{
  "d_model": 160,
  "d_shared_expert": 0,
  "activation": "reglu",
  "router_score": "sigmoid",
  "init_std_router": 0.0155,
  "lr_router": 0.00232,
  "vocab_size": 12533,
  "norm": "rmsnorm",
  "beta1": 0.95,
  "seq_len": 1024,
  "steps": 4906
}
Below are experts of layer 7 (counted from 0) of a mixture-of-experts language model. Rows are named router (the router's row for the expert), gate (a neuron's input weights, with its number), up (a neuron's input weights, with its number) and show model dimensions 0-159. Each number is 128 + 24 x the weight over its row's rms, rounded and kept within 0 to 255. Numbers have three digits each.
After each expert's rows: "mostly gets" lists some tokens that are sent to it at least half of the time. This comes from a sample of Wikipedia text that the model never trained on.

# expert 38
router:109134135120163113176123120138131100141108085080151125149178114135103136108117086119085111157138116137136131144103138122108118174123136151099084160128115113112156137101093110144154154111161097118100131150070111158077119086113104155167142139100117116129132122189117121105119131139160133124108168116163127083112153117128118109121095127119163110164124091134158100129120082117123112157131179113119109129153144138154090121114127081153119101154148140092102095170102118145137133103121119
gate0:117152123088143101124092145113174138125151150135093122096143121114101126123101127113107157139107102135098127082071109153097155093125165144134140150119087125112126115131155152108145107103138107152082122091141142115106150102160128136166148094110112107158131159147090180130171143177133141110084115129152153139152112133160123121134103173121173149123143148113108130116106102127135067147124122181119126144071162140131119113127131124110079181129152135140124143148143118120148132156170124
up0:119165108106111096127104154101179147142137108156122101123124140114080165099157113126107161167130097131104130095091100135092171090153110134122116159118145149108130120120150130104163123136148115112154149089146113121111165111186118148204126131136129106077109137108121120094133139140118128163151158126163112110097100106125136121138115158142163151126127136101134151149080081119160081134159150162121144099153148103137108101151115102114119167145137137132105110151147119150163099124149096
gate1:134143138099133086172116082146153153131091159092145170118147163167089097077137135166130130124119154161093133148117116139115094118143116144107111108159124130135129141118118147126129145131066103129133144114143164173106164133132180110109154143113134179107129115140108136158162148110116074066080168120085136125095162158127131149084137126137136110131137098151126150137153132157142108120112118123142138119074115147114123138100138099115124136110147131097110115081143132147131122137180136
up1:115067089139130161143116103113116134112113134125128094116092124093126123163132108115101109102082124092115101137127173159104138133140179143095121163113110137117151130160112117094137134160119115126137117160169121119150163153090089100159130109135116146157145103146126102166107153118165141135116136168133122146141139132100141095131181148129168167109117181121076139128165139134128109129081162118151119117137157099147125163151135164119102104109090104160114119153126096125089131180126116
mostly gets: " Robert", " James", " William", " John", " Richard", " Charles"

# expert 13
router:112128141112141105143117106190098127169169127096128116118130120122148128133141115080094103153158150125124152144112136108152149109125148133083149148112123130135124122131111122180163120145160099119108111126120136164096110100121147113149112139137166142143134147144145103141154131136115111090131121166195103125094112125144163090102105139093138132141125140113090113164110120057124110147110143120132194113130142162089140080086094102156123106124191148151124121176116142120129135120140168
gate0:118160125138166140107103146122120132128123127087096163172136119120148173126160096145133114130122071111099145117128151129121132085128170139102152100125100110129121198140139090110133134129083137180126091137113123120097136137109114152144132115173126148077158136137152113148118148139140115118106122141095080160117119161124106152091138140086098131125134161129111136127142083145114099118109178144129140130161141164106145161126123133113099171179157114139153118137057095111123154117112127
up0:132099146099079127160155113105159125125104129142142090116117127139120105135100148128107119147131151156140134119111106119153131185097119096147117159106099125131107071148116180131126115114174088077148162139125099134155155122160114145126119154082118111170104116143143134123133095135089148132132142104154190096122107096146147114165150097194145126138146077136143147130106158136126169126156096130166123117116121130150125124083135110098144089090131147120132107116175151130133098135133154
gate1:109162102170139129125109137131112124175118142124121108189129136107143139135156105135108144121137181134126074131106123132126152144171171147086131100106108173163186138144114120160104139110158138117089087138113137105112110092116121098092134150121091155052089124172107102139133141134114094117132135114112121131165115126134118131124093107132160143121137122148173110159072131124120113078094136121123129137106156171155105141123163128145137134133143109100119150150161139133131108102166119
up1:088180084149113156195102159138160154162099107141103115159114109138130138147140130094118157146132131126159091200122134147136159131151129182104118109127113140150138144111122101100118141143180127104077124097145090127096116079159134119106116132138127146128136092168134136147134125139102100093107110136143116157132129113117094154124093123170130111110158143126132121099098103108124127071109128138122154125131157167144111103104157121137179122132137122107116118168123137164136086122091132
mostly gets: "==", "″W", "===", "″E", "See", "Early"

# expert 34
router:150140108169119123116126098113098140127144142108153087124163109116161126138137129101098100086097108141158159155123123134094149114121107087080129162096113107151136160126131124133164139128129127113112128132115131128104140114113112139122094127128128147102087184140132142162116132139104159139143179111183099150131149117093125131067045141149150098140117107173136141092140121104144081164130128090139115093168117136082090120090111115134137118141150132108131125188128131125117150135152105
gate0:149103099152100128115136056123140141163081150132118102144168108147080145083135130104113130092132159127147108120123154103145141129146137104120137189126110099115158133138142134129129111098114093188076151113110164159113137132111119157121127087157134154148154152113106141122089124155119139135151158081095100131153125165137134112110110130121126141178129114134135116136123122119158131125116089121138084111124101149125115080117117152152128099205121139125104133149130152170139176143149101
up0:134129150152107124141099128145130144107157123179124116124118099106121163112117110136124117114121144109146095090123119139179089154157145136124194143108131123098128082147201142110175136143133132147130136127095107139101178146142162159107097148167125129134134139092127111135097129117084132156105112086149182131134111107156113117087152114072129112126128102094120135126113099118130113162092132174135129153092140165164129105130140099124128136147119114127131143163138114173075119108153087
gate1:149111135152116109095103100133140198124112122167147124124126111113132144131123152142130107108142134126150141111173168125117152100081134111094124135107169104133109088119137133158125149124108105177143054167096083145106146165113177075110128125126124093125104112153122131163116134141132131154123097131119109090151121147123112101127101153137107103112111118129137138101150092191107095128168185152125119133149156149138104094151167085145131147149112149137164130155116139116150139114108108
up1:132141144126156131110143130131183112130098145162147110084073116144123101148110173163136113111150095129130090086136100120157117124148144152121134117100148141177102181108117136108147109114140154181117110107060148103133110138121118141190103150122124141093130132119160118161151101117131117108092148110124152145159146165102126116116102161168134120149131094135121117103105142121163177124140148121094133125145137099141118119155143132083106127136178091113151138147130094120127081127076128
mostly gets: "St", "Ch", "-P", "Th", "-N", " pres"

# expert 39
router:138151112145119089132120107147099135117172122132151127120096107126157120143118160154114083150108117163147142114118147127131167108135102165091090155105135110127159127122093096119148145135167100138146134136078096136114103133109111124127148155088115139120066127145142058095110137138153147123146134166134104085123129077117101171114111135132158137144112087132136082153140137140125121163136140154145170133123115167138143093080098125134144079171126100104155127165120121155166163112131154
gate0:106135128123126126153160111146134115104101110140108119147135138098135050145101134182133156108156134143077114151132112138126139128192151165100125114136121137143151131143141115103120105099125151113133139118104149158128148123123152099157100089090127157122122137135120097173083134133139119147123112103166145101109101119060136095148158118126187106160120106166175086111133100109126140160115129122101143155120145185129137133085095127142155132166115122150170088138113094149128118133112137
up0:131134109096112143104132140130121136134171144124136109182122142140098177118138110080147122131071135146144116125128146123156137121163133121117143180123184103134132161132127126122174125136129107116096129120102161153110131107133115111134153126144117121086122113137133185095151106101119115153128117089125107178087127155172117204137104116159084178117151069128131182136146154105144103110112108117146082130096127096142111149151112116131148115093127119117113153107160133111093120124104126
gate1:150110114122097115083138155080154126089107102134088152148127180129092139147124143128123091126150127134163137108123125118114122143196149104151114141143118142131134144146153158083128109118172110163118069121112120115175102079108130168112137126101101093129078142131136154154150142120133127111103168172106090178125138116161116142121152137158135122147129135145149147125159108065153127156096123155149144131128152112097130121138143122147115104157152090125112130138091158103136086118107108
up1:147138148151143131134138153102151113098119129104103158130094148144152147151136154069146169154194133122154141102118103069125142131138123110139107111197093115098130137106158140120113088123150141117120139061138109092157118126111101120099158103136144094142147158179119152143106122116096108085107147175121109148082119126160116136148139111156121114127105107162119096134063126123178092159134140142115142132137123096118154136159100135124112147130144153111125138118104117153163118140125114
mostly gets: " ex", " Ex", "ip", "rap", "op", " dep"

# expert 15
router:111096106094155101127087116140130118163098103089102092134168117135121107140126079082089150107160113163164132155132089134150190111141108097088109126105110103139149145150090128098147147139131118153103136139112103171117092119089129149176128110112118138093109143129133117139133125118146130135168170131106118135104142136111119121090139142122105136134116154131120164141136099068145169157156127111132142083129155136106120132141126157186125116138152117121102105164132091169136163120126170
gate0:092128132141101167092110120121129120137163133123136114126118134124171175095121146131085144138121083122075116135128158110169110098110121109150135124105155110130119140147117112143141124084165133136137186156107122167111111141109108167154130135171137168112125074122136135129124106126159123101109181162098122130122144135088134150066143090085086146129149119173099118118116142144129129130153100078119171114101128124122165138141137121155124109138083146139075139138128168136112146137164159
up0:168103111204150155136148112102124130172136098115122147171139083055115103137163144094119129123147141141091104159056127133164144111124097163110114139112154162144122146121125144103080151112178089130151099139079117132143127129071136135137128138126126121120140139116098139105140127129174110124159149160112099141093116143141108141138129094129115097159126109129151122124131129136141164139148083115126141103152131114114128136148111141154152094170124156134104157127131066130112125125125140
gate1:090136130123144165165117120134172120145127106114076102101110102127186114130109127161137113162100121165138092137128126109073093130141086114106130089133144138112104131141107107119090152123114138120095140141124158167117119164145084127106139123116125139140143130078091177167171137112126125142136167107122121135161145116110166152123102153151127115113104106145164160152106108176083124113147088115110109103148169133155114116145132175111142117164163143177133099143126108136143143114122091
up1:119128139144138122141146143096122141156109113104133156117156118102142148119141119132130087129138174116143129129123132151144132117123154147152095129088106123126171133126165160122149120128152147182123150126082124199151142126110140148122159134116133105141108129140112113129123130136110142122127083088091088134103059144102111140135142128135118112135139106127062115042173121163068146123113123114156134151125121135112100162136157119119086114136073139139171130125143199121118117153123113
mostly gets: " Santa", " San", " ESP", " Los", " José", " Puerto"

# expert 40
router:119116087108181088149095123130101118113134157148133130133147139148143105140141130097146136118133150112144157112130139084114132135138114167076106150114091141107139135108120148123152139109139132190127134197109109167127112124085144135135113116117152114117116142129124117127123159109109110114129120176125125085078089146118117097067119169119150131134140115132133123122119127098091162143138125141168135153162191138124119123078140065144119111148176168118129117153071137126159139164146111
gate0:145139071108104166110150120099094144119158159107088155129107107111137100120151113130127112153110131104143138132111101150121110156166135141121138115146158082115110213123151114101116116070145136138152146118122140161119115102127110153128103109128120164115096160207117103099085133110114120124151084165132096105153139194148149130107080153149117132110156121161142108125122147121104128168120111130119139134094151102145116096132145122113162112150124151103133151142110163147122141160118134
up0:093106163144144108154123126124132109156134125145090133162169103121145139106099142166149159122133109088088125147157129167107126144138132090130164128110120143079131059125122093144103126148152130103147120104176126114152148140156145121159114134138142135151081112141104087140133125148118101119139142107109162132106136140086080075131139178120142106128112095120147128118136096130187127067134132166141109123126134166162135138116135157151114092072163112124173163119130151123139113115115107
gate1:127139125091167164153086125128133115121127136155126147154126115099129090122093183142100157162163121086110098094134173163167172135174119154119100153120119116135147094152169156090166131118145152103099089148158167077117133141109139127139152132106098150141125098151141117167163136088127196101119150120104120128135089107119120122166132102097129126137146106133132132118113120111156124145115130150153108123124136124113128165151116145105104120137111075140116145113141098113073117100105109
up1:108095129133154144128135120119165148108091163163114140140142147159150125122147140122090126142132114109111160122093152150155161160116121130122067114102097119130089137171138117138144096119104152121159124154084141105135168155112096121114142158127115100130134144180164129097143135072128154114158158117089144129140099103114178085113133084095101142102138083173144136104133138142108151128163116154127136118155114146107090065095127141165114113132147106109121122122113151114167160149148102
mostly gets: " Che", " Tre", " Bre", " Bro", " ban", " Ke"

# expert 9
router:118136114153144125139125128132131108131136090138150117153160107091106117142121143081111092100150127153161128143133150130124153127168119128089114169089148091092130168111126122087162168123147128144119111155152100167043137125130129168174133138076132120113122145133143114103164123105122146116146141131148073093124142134145135125138067183096155092141092129145127124113091129117101145140157150128128196132147166136118130126110104140149145101144168141102124103162112096131124134126137110
gate0:139120136138143096138155113126108133146155146122107129078130109152132123121138153131153092110123162105119091127107100122132124108183140153077136105117167161124170161099151090138145164138143139138133114133121139120114134131084086126137123118060147138143098114164058103136187138129136118163113166143113137081103115108129102155143131124147118154138136183165130128120127156123167144114109141118077168112108133114154175156116079071130101104106119132113144138099131138124136131149138130
up0:129109135117176105160109131122145088145151132121096089115162129112158128144129156142101141103132130127139162158140159167158176097154160135089143127151121101103132155141149104088059109145101181104140103145119154117115131151100107122155094101111084148125145090110096138113173130099121096130140145138131139160102095098173132127129100103129122105162145130094119111173115093125115184138116142098108153089140163129116136126126128100100157133114121180120149130113156151091135129142136140
gate1:117125159123140147109164137137137136116088102118128117098091123154117163171127125122112112120154120131085134061141157136118138099118154131154104150135122110154167117099081147164123116171130084131148118110094144099111165088155102123098130162143174112139104061126145117159139110147084144093128164106097138109141135136138160167106134132115148138094114120143146173113162096140120129129093109150171132114106103096159133136134142124141120128130137141123094156179135159102136107121187103
up1:114152115113111119102118117109101140149145130122154187153137147130113117099103122149152172135118096137134134165107143107164112110122140116113140113105116148128103145117185137141081118110106142116132166132196137163134077193082177127142093109157137106119130122122060142130126141118123140166139122127158104128116099134108091119157137115114134135166150131120127109152064148154146126152123089108106137089130169112121135147118153131119132109118111126165150096071119122148110144157087150
mostly gets: " version", " song", " town", " site", " majority", " Register"

# expert 11
router:140102151115142124130089142145107128142150118118156101133146089142139118155138140111097100081134120126149149121099130122132180108114131145131107163057134110118114107093126136122169137099188092154112168119111158136111146094142168143163083119139129184132109131171116071106120141099139136132119130171155093143088117150141110119113087124076150092141149103151137117139124132139129091145123167125165145136125140121109110128092110104137152103148173149137103110184097126130134137135117160
gate0:098105110169112119130152136100123124153137107130122104150204126166169140138141096136134138099135125164128129101077145132171150139146156152147115144081112141069120112107187131126107124128124106147111127128119169079102098091144169141101091068108134129095190158148162166136123136127099156153131134115134092106120140110091144128160099121117140117126130126175134121093134088115150123096100195121128129128138107133145137128133093155130136116138147127129112099144137101121146129127119139
up0:115106114122108145128147113084110123102142115130129161114161160111189184143124137095123142131140120134086133145131107113079129130183152121157104146100117157167146148134115118150083126120118138114111139174083139133159127135124137110123060088138122148138109094109123091145119155086103120108163157136137122132128150187131165044095145140127121118131148109147092127111130118114127090159112112154106153111146094116139176128125126135108168128144132165129124164138123125095123167140116139
gate1:108121121096147133090124102089131128120103113132127159172131104134107145131112125119066141116130077087117086162124131103158185162122154130099094140139141129080093135118154137111144114137128158154133136117171105131158130133125115119147144146122112142155177139140136097114107134121158155128110115113148153129156133112119145134169135189142113113128115110151160117131142124126109125145138158116112118131153128130147111107045151098091120132137081106221126156178124109132121103129125108
up1:099143139104126119092138095089133106122119115125158151150130099141108143109115133092056175124131074110126105142125137090195186164134168131113091118121142137091112128110151134120132128135113183166166155100137118112149124129131115142134159117107110135176171135137159114137140131130120128135094143126150156121165114138092115147172139165145099111104106121125142120135141126087115124142136161135115122131133136088149120116068145103101111148114108116201134156165130089127125100127124125
mostly gets: ".\n\n", "==\n", " |\n", "==\n\n", "===\n\n", " ==\n"

# expert 23
router:146146115109187095157128158140125092140127117117170100102148087128114131129133142121111096136137119138113149150116139114130175158119075109136083152108140127102139146118093128110145180115126101135137144106121128137089160126110138122160083118067120148125102165144089101145146140102119164125098147148133101095129133144111120125137129130070113141169148115143160094107139119128147134149146178111181146120139146128135116143124124105153124113118203120077105094133096144165141134116180147
gate0:162130143115122137136070137137108124126139142130171132121129160107098131165149153123138108160144129145097131151138146134143127167108092102107143161144159163132125147120136184146129118123141094112149083118179100128134153083134146145147090133139084142131084104110143120100136098098105183056136134188114134131102128126118087179139169128096091117125133101103118091087117136153144128169134155123137104108110144131154117097130127122097088174110105152133132151114091132125136129124125149
up0:155140128126089148121082134123132113117128108094170131139122118097087142181157153117156111145145113128109122165121126128117121157101100113125131155154133182128124130124162165147162127125141126115148088127162126096151120128163169148164076121092074142112130120097125122117094124099120154087147145150116126122118173149150114160195146110109149131165106105088123089078095148130138108173134160114117108088129139119117149091142107136121136157104124150149150149100099129087158119126107127
gate1:127177112125077169165082140167175133140123129134140098118125122087095110143114091106140105079134135136145105100102121125139139108164129146138138070162133098116121099150132120151178172129129159125137080121128098084138131106119110121135152129125136140105106124155164157137146116101142098147113127106172114138109134171126151128138155123129126168153082151173136116101137135103107137109091120107090145119097125174127121114118139154146141123156108165100139099129122128106210127141125126
up1:106120148137128113076089112108119115151143120142183148133115088127099136124141181149125082118135103167126098150141105123139129112148146159152136157116125144118139137167161144128097092123088125141155123105132112147075116153151156118116124084114106102151129134069116105152146109135121120168150156121150125087120118140146123096152114122147119105201144161120175123170124100120149071139138123161108123102160136086115132076106143134126160118173122102148146161135111142133096127140111105
mostly gets: " wrote", " gave", " provide", " give", " making", " how"

# expert 14
router:151118089147179142139065142135155134108114113110118108160165114158158121131110120104125087145172075099147122140110129134115135121144116099087099142096116100112156103122101147118166117112174118160133173145095105120110149077124132111138137111085110128102106139157099119138151123135137116126115173164135109121108162109108131146143081128106105122124128104110158132093100122140165126178161170107151150097160137119114144106117077127152123103125158173120160123138150141173134125124104152
gate0:137095168184159122134080121115098142133109114181113123116189127128137164101117146127089081094140109106136177141106156134157190101135104095125168116122117110147122122109104138102109130126167146160141113112118177140128139097123133126103077139141115084129150111117123112125145117107129113135132128111139153131131119132158118114071092117116151152128111139137159146134161121134178151164191125100081134173111110120147102137162080131115140115121134126127099153113111100159108144132129138
up0:108070151199118148155074101111115121118103127171105135102172135128122160117120137126137117108128138125157148115121196167126184104135114129126115112128101100125135109147121115089118130151129140163167136092122169136149118087103100139120136137132134108104146146154130113114148112114082118104137151090111133138083139095132129148084114169096139160116094130132124117145188138135139163158163160103105122155115120119101115135125099112169162109099126134130131161096150115126099135174145125
gate1:164113134127095151136137121121086082121117096134120153160106152148101151121086142147112151134138166120141118155139131124141188108106124143150102129157135127055100105115070150138130125129141156099167164089127135113152147117105103085113144155102127122127158104167146128102108119132129121061102114133083155157107162128154180087122131129122110112171102147131160141134120123111159097164085154121138109135121140148093131171157150087153116124114149147127161136139112137118138126135097121
up1:129113143139107156158120106127053091098081126158121147126101125121089194156111134181109124143111111182131109130125143150097151115123112134109122129136152109092194161125116141136134132138160164122167150105137121149124147109115136144145114132120090120120123090150149105095094098133128100119117136148121159155132139124131133149072139136104104142142128135111178157173082111093149103127084122097166139143128155124100166155143133122149100100135119131135134136162106090091107134151125157
mostly gets: "owski", "ń", "ski", "ić", "kov", "enberg"

# expert 5
router:110137130093133096143121080145137160152123143140167140144145132145089115139097122126106082096111159142162139106115119109163112123086105109091116111098083117123133130123122087111159137118155081156099123138124081140058133096110150122119124118119118133109091159144138109116095084114144126088153103160149134128120122137137118147074131157112163081107105114142151164106094141103110148167126107111139137159106150104083120105087119142121149095109150147112159121141138148138108164072148129
gate0:161143144094104118100137136153159108129154152144151128105112175110094113153176137122083115121113165101137079108153078107099117135108082108081122140132159086135133138139139135144188099098118123129112145129165124141089111119113172141109103127134127182124087117160134138116074147139162133108131132108130097127155114080145113152155126163153108138120122131162161164073136137125143098143161142096165117122129100121101125107150111142120126162093157133133148144122105127127114141131142178
up0:155152126121131159120176138084171182123104163121085130122107111111134160133110142114134169114119136181129125127127154156121126148146132105128164136130136094117107052149126119101126142110145140125127067105114145128128123138137111125107112089091105115118125135130168137131142091191161179130121101083105175098105145137146114156133126124129103116140122124164122092130107132104185112152128134135111137088134122110101129137131067161142162158144100165135103122131132112134094130104129171
gate1:112155152081118119109135119108149175124115117155112145140144137157132133150117091123173126159117156134140128141125141122095141148150105153149134102116129098099091108095139152079165156056098146109124133145166097171116103100147145129114096149092096117106082132103102119106164137118186127127118112176160142141113134129136151168130097132135121130132153091169093157116145117167139124143131155108081124117151093095103144152134119115100170103148124132119085141167134115128124125116177136
up1:121122128089182105107156131112145143108112162127193100103148124118161118149085136097124125136158107127143139128119146143167109134087115120113154144145093120157100176132152079110109101140133131090117097136112122130127180093125118117115148147112157131157160084083147126127114110138149146156120136192149129109169116121111143114123137135113139118131188121174111104156138133073153099144086107119111108099131079170093116160163115135132109125139133133137124118139143117138139147139070142
mostly gets: " sq", " mm", "/km", " km", "′W", " meters"

# expert 37
router:149128076127167118140087131126122131128121130109139136134164108112131123126136125127146125099118117121177137159104125101135117139137113101102118133068113128132161130160139125122139153109133111101120122145127113173087107102139122137139130139093106150094142134101132118146142149121109158115142146155138085114118159102122161129042111149120100131168149120138143111114092107104133114250174138082134132123137136106120111152146120104151129063099145097103143115143150132165144150142120143
gate0:149118124153090137105107145139084117194110130072149147141079107097155103105143129106112147089162143117102108128137155129125135144167165125148127164114103127095090154169106116154147092130131122127140115107160148119124152121180112176102159090161136137105132136102110137149110142113193117137132105130110140106104070142104131116189153139155127074117124141144126121130117136134142129087134115138183097140156113142106126133133123113128092094146108113136119145153166091118134113144148143
up0:154122087131082138089120157140117128178115130093136145160061089077144109072134153118111129080139148124115102144141147137149115144184132124159135138140118125091098147168127105147143100112137115144124132108143149140142172119145142189121138110132123133083126148109102131154127163125178104160121128138104135113109066137111139120159179149186125086120133152116122107122130123131140127105142117145148097131167110121130137104153127129130081117155106120143115155125158074129120103129143128
gate1:088142114138073124146109113104098134101120154129088102124161087153121136138114171126136133136131142107156118125131159160108110129140090110146162081139096169120085125121126136179162096091156088160093170142107158091150157169154130156105106157149150157149130116115076088105094151143147101139141108134139132138094117122140124073123120146137135108134153119143167099130145112127090128110140149127144133138147098060125146143154177148105125134149164125138107121133123161106155133118119120
up1:148151147131117121115118121125102156127114097136126158140117159135124164124146131141104144070150139105148102169126137117071114149107142125090096116167151110107113159117158175080116096130103148094119177157149107137082141156133153144090123133131150097121094110150137122170142131102130119113112128103148105141111131160131137087158132139142091129142176116096146117131128143136106113104117131155175129109127164131107092146137088111178137108064164088102140114158137180121115165131115148
mostly gets: " Mid", " Pic", " Hat"

# expert 1
router:136134131129180114146063101139132144132142126096146106123149061147103096140105138051105124103123107132147147122116131102129162136139121101102113168116122119114140151103148121115156182095124129157113123139089083184099145111134133119165114129079123159131085169150133093120152143122144127120109153131145125102124147108126143118138097142117129112135090142122144077136121090117120130140130147119149193127179142145098109132121087120124122116147168143125113106174078108155142141120113123
gate0:143111168079137115110112161136117173147167150140081103100120110115111153089107159147121116116119076143107112127113101124128119156123148147115170095125130125150159123120147058151122106113134149105160131178090107106166150146163100146092142139094123078097105145120175102150147124105115146118142116127096130184153139150119154116107127126144127150086119150131100111077121146096162103144144126110150136116125154136137118123126131138106176108142140133126134156138118175080175141134122146
up0:132121141075116110119110146121120151141174144116123102101094129106088121083113120158119127116129111148119089120070109119136111173123151117112171112134104134151180116102155076167147110123132153083147122174119094107165150164160117160094118170095128103082112111130184133139147120144095163102105148117108109178136123157099139130102124117148134145056144129118125140112143131107151124141122136104154106119119136132132126143146131136099160121164149134139134157113132157112176162129122158
gate1:125108138123076149153134108114140094088134095063145142161104133142149100163144123125149129125151103130123157093104171153111128137156117107117119142107143093095135153111135116121124126112137135154154140132125099142123153120110083136153115102145064091122142128120134125120127172145100078163151158139115143087093115092136120183199161130130133140151121148161137163118090152136119135131170167116112133141095102115127137143153114123127150130162138143135138153102121134131105054086153128
up1:139127133146135095091115181139113126172135150170134136092123118173095134119148160144105101117115125111110123110119144103116158142079157141173122136126114174112143120107158111172141130118130113102127099094121145157121136112095151122128116142156155156106106151126121103076157109148144152137058067161143123135162148102122145112106175069114148110095118126088128138157132126152114144169079112103130115121123132149102118144151144123127123135149150080130099140134102119111138152186141140
mostly gets: " technology", " health", " treatment", " problems", " programs", " effects"

# expert 16
router:098133112128159132132096114122131110129133152082116136117164096164161131173142113087109086105114104120127184132137135090147158136140095141115111138096102129091159103102116131125181141134124133147106152134087136141112134086135142099138116139113113136116146143128123127113113154148124138127151175149120054113092161129113149118126091125103136089180142123127138137106116127068138121177145203119178125128125141153104108127144098084155142102146161134136114104152131113135125153122146170
gate0:119151097110087130170146147164135162138132135154140139142110151107114101151171125116107169154106116113138109133145129153097145123112127088085068110103134131121114095086158158098123114140150098108117126117052143129166140168147146125176130122159096095130150132130127105174085119134154165119108092124079084123123140167131109159134088160126149176162118111131120166154104171120135109142139184153139121107140129098140123133118129118128118125124074102127121120128131125120155115130136141
up0:169131137160151139082129110133116112136149125116126108092115125147147178138114128165116100147118141148120143141089133107190144112092159191188159139104111131111135172141095107143122156138126141142142139100171102116086088129151085104099139100098120180124152151107109112114136102156133112139107130145153166132090125095112173144104185104100101118118137166105144095124120102127090149150107081128098107142150139110131136138141115139138103160120128147089123169133111122124100127123124137
gate1:114112100150142133108096100167105140180073150137110114132152115122116134085113164142125144067113158123126082121096163117089135105120134119150116140116121110150141100164147153101126158110132133107121128176130095100086154114167137133144145149131113146130145123104173130133159134158101142154102114133140137097094142138092147148170158121135119145147153055101148132127166126105121148124134146108144132160113100125144107079140121125070168096151122152165122138165094118114128172122130117
up1:104142134093128138124115128119157139146124160157115115137149122098181135151126130167117069129147136134111127129091160140150080157085142109126146122140094116143141168141140177102151154122151107110163151143146100149153145101149147111121141140124098154142165131132139090157148126067120135129082076104117145113058143105064112159146110153147115122137130095094145138122077125095171165111122118118123113149143159135144137113107120156112104115111155127114092130155109149161126095150118113
mostly gets: " she", " he", " He", "He", " who", "She"

# expert 47
router:166100111149117145129113129139111162138144123120181136132132116163141085133169089105127104101098093137188148130159117117122130123129124143089133150092177112156154138123111153139164110132148080129147158125124127168106095081138148105141138122144126131142095151168130127085108114123125115114151122140137120153087118051119098116128121148118146133150128105112107092133133133062169131145125199138114147127115121160111102156108142097127157106097152148134147117114087098118149141146103096
gate0:161101078131107116137111098103129146121151112087171101150075114156087115102127153094135152103157158118149096135154131126144156146173126140112115107120172098094094111123160144112112169132167129129110111126128122102102136136104138107063115111093134132099110221130118159098149167137146123114138134108112122137137141117175120159161159150099120133099116094121148126147144162101164126092117117151091155096162118125152140129108142124158151128140141135126125152121126126114090139151146147
up0:142136123094167143131150126156148130120146127119134146106130145082158137132142133163150116090121123123165103127067143067134162132108126117109124152154144106118122113138133159114057175113140119159152101137105161112114154135124120143144104153086133123091158064130129133122154140135150134114125126101093158094122155141135108081162085133101167124137138140073080094129152164137084171133087106155164151115125125141155142119134172115129121142136138164141091135148116119135125110108123105
gate1:133100141135138096090133139113183138126146150123116138145116091124093157126112098104150130105179098132126080082104106144167125130137125153118110149127114104126133150125152178154130113127134117134142146117156089139086123153158144127158103105125126110115124118145118141105117122081146124145144138181169121099108136098065094145119082140122113109122139095120154126080143151142155111145153113085116168174105102165142107141125135116135105149135098140141121113169105156131145175144201120
up1:074133072124123145152147123146070116187153123117107129144147117144154129154105151133162155157119156126123169171105136114098140128140117134135134138119127168106170123140139132130071113117123104150119083121104110128150130087104149156159107134135079108147143121129147111120157118190159143151120107101130193125132138149116111109126126106123121145109106182143097139148124125094089127081090154148129134103141117145112140148146104138158117120154105103096137123139178091130137098103092099
mostly gets: " Vol", "ol", " Pol", " Col", " pol", " vol"

# expert 43
router:096160115142139085137120116144149116127075123097111153122095084111113113135126098075119092156181114101164127125092136114146137127108091115106137147110152154126154159131107128115145172128133097109119132120126151146075128127145117072124124149130113119108092124191162100082137128131144157130162156096156106134133159155133121145100136132139132093157171101184121077137101139091156154158146122142144144144114122155083134123105118116140098097122141130170166157136127104155126143133129142
gate0:122117095076141119074120157155108125147136146142121106108135141120167150153121167117101167122115094110159136125149144101129161132110122091104122139117117095107105130149044144159111129098085099153183108151175084139161129157127094124136129127127140097101131112116087120140170146118128119115153117135149129135147101136132123106151131111166130140082137115134176102118146139094129130145142119130108149156108099155139148123131158172121113123095098139086151109182121158138115159115150175
up0:139156122145144133103111145098151133074149116157100100154095110129096123120103113116107080152173136170124118150117145148115090134117153181115118137097132139111126100120164134139152107109116203145084190103127116123136139138137166153152156116119136142161153156130091099110113145110104144122133082119106116152075143114107127143131142112086149163112131130123129115152164120106147128129084137175134114168132116128172119112132107082125068131133126115121171128127143142100169138131102132
gate1:138171112105127118118149124110149124150106098117160145130118112142139141143135186144113101127191158128123129142092108145140124134107087132083119121153134135159144149100118070103130164146123090132123120095146136164105125129092099166093124081139127142124094153106124091166094170152126130149168117169144117138109152142164157103153152101171114134099099081148129134135128121152141167153130106082127139140117129088085083154155118143134166120151127136140143076091108130104132130118123115
up1:132127122135121101141168110145165145115103114091166145124161114123117139098109117119150107110154153105086174152126112161112137134162120100117109124126147126087134152115164128142134117154186161121062119150128152160120078098114136071165125177162118137119153098146125117134148134124148114102109108143134156127145127148137069088126119131098149135147101133178139117114126104126146096096162141112132136129161128080137140090093106142140187167113120123112125124099164087106126117137116160
mostly gets: " Am", " Ab", " ab", " Act", " ver", " Abd"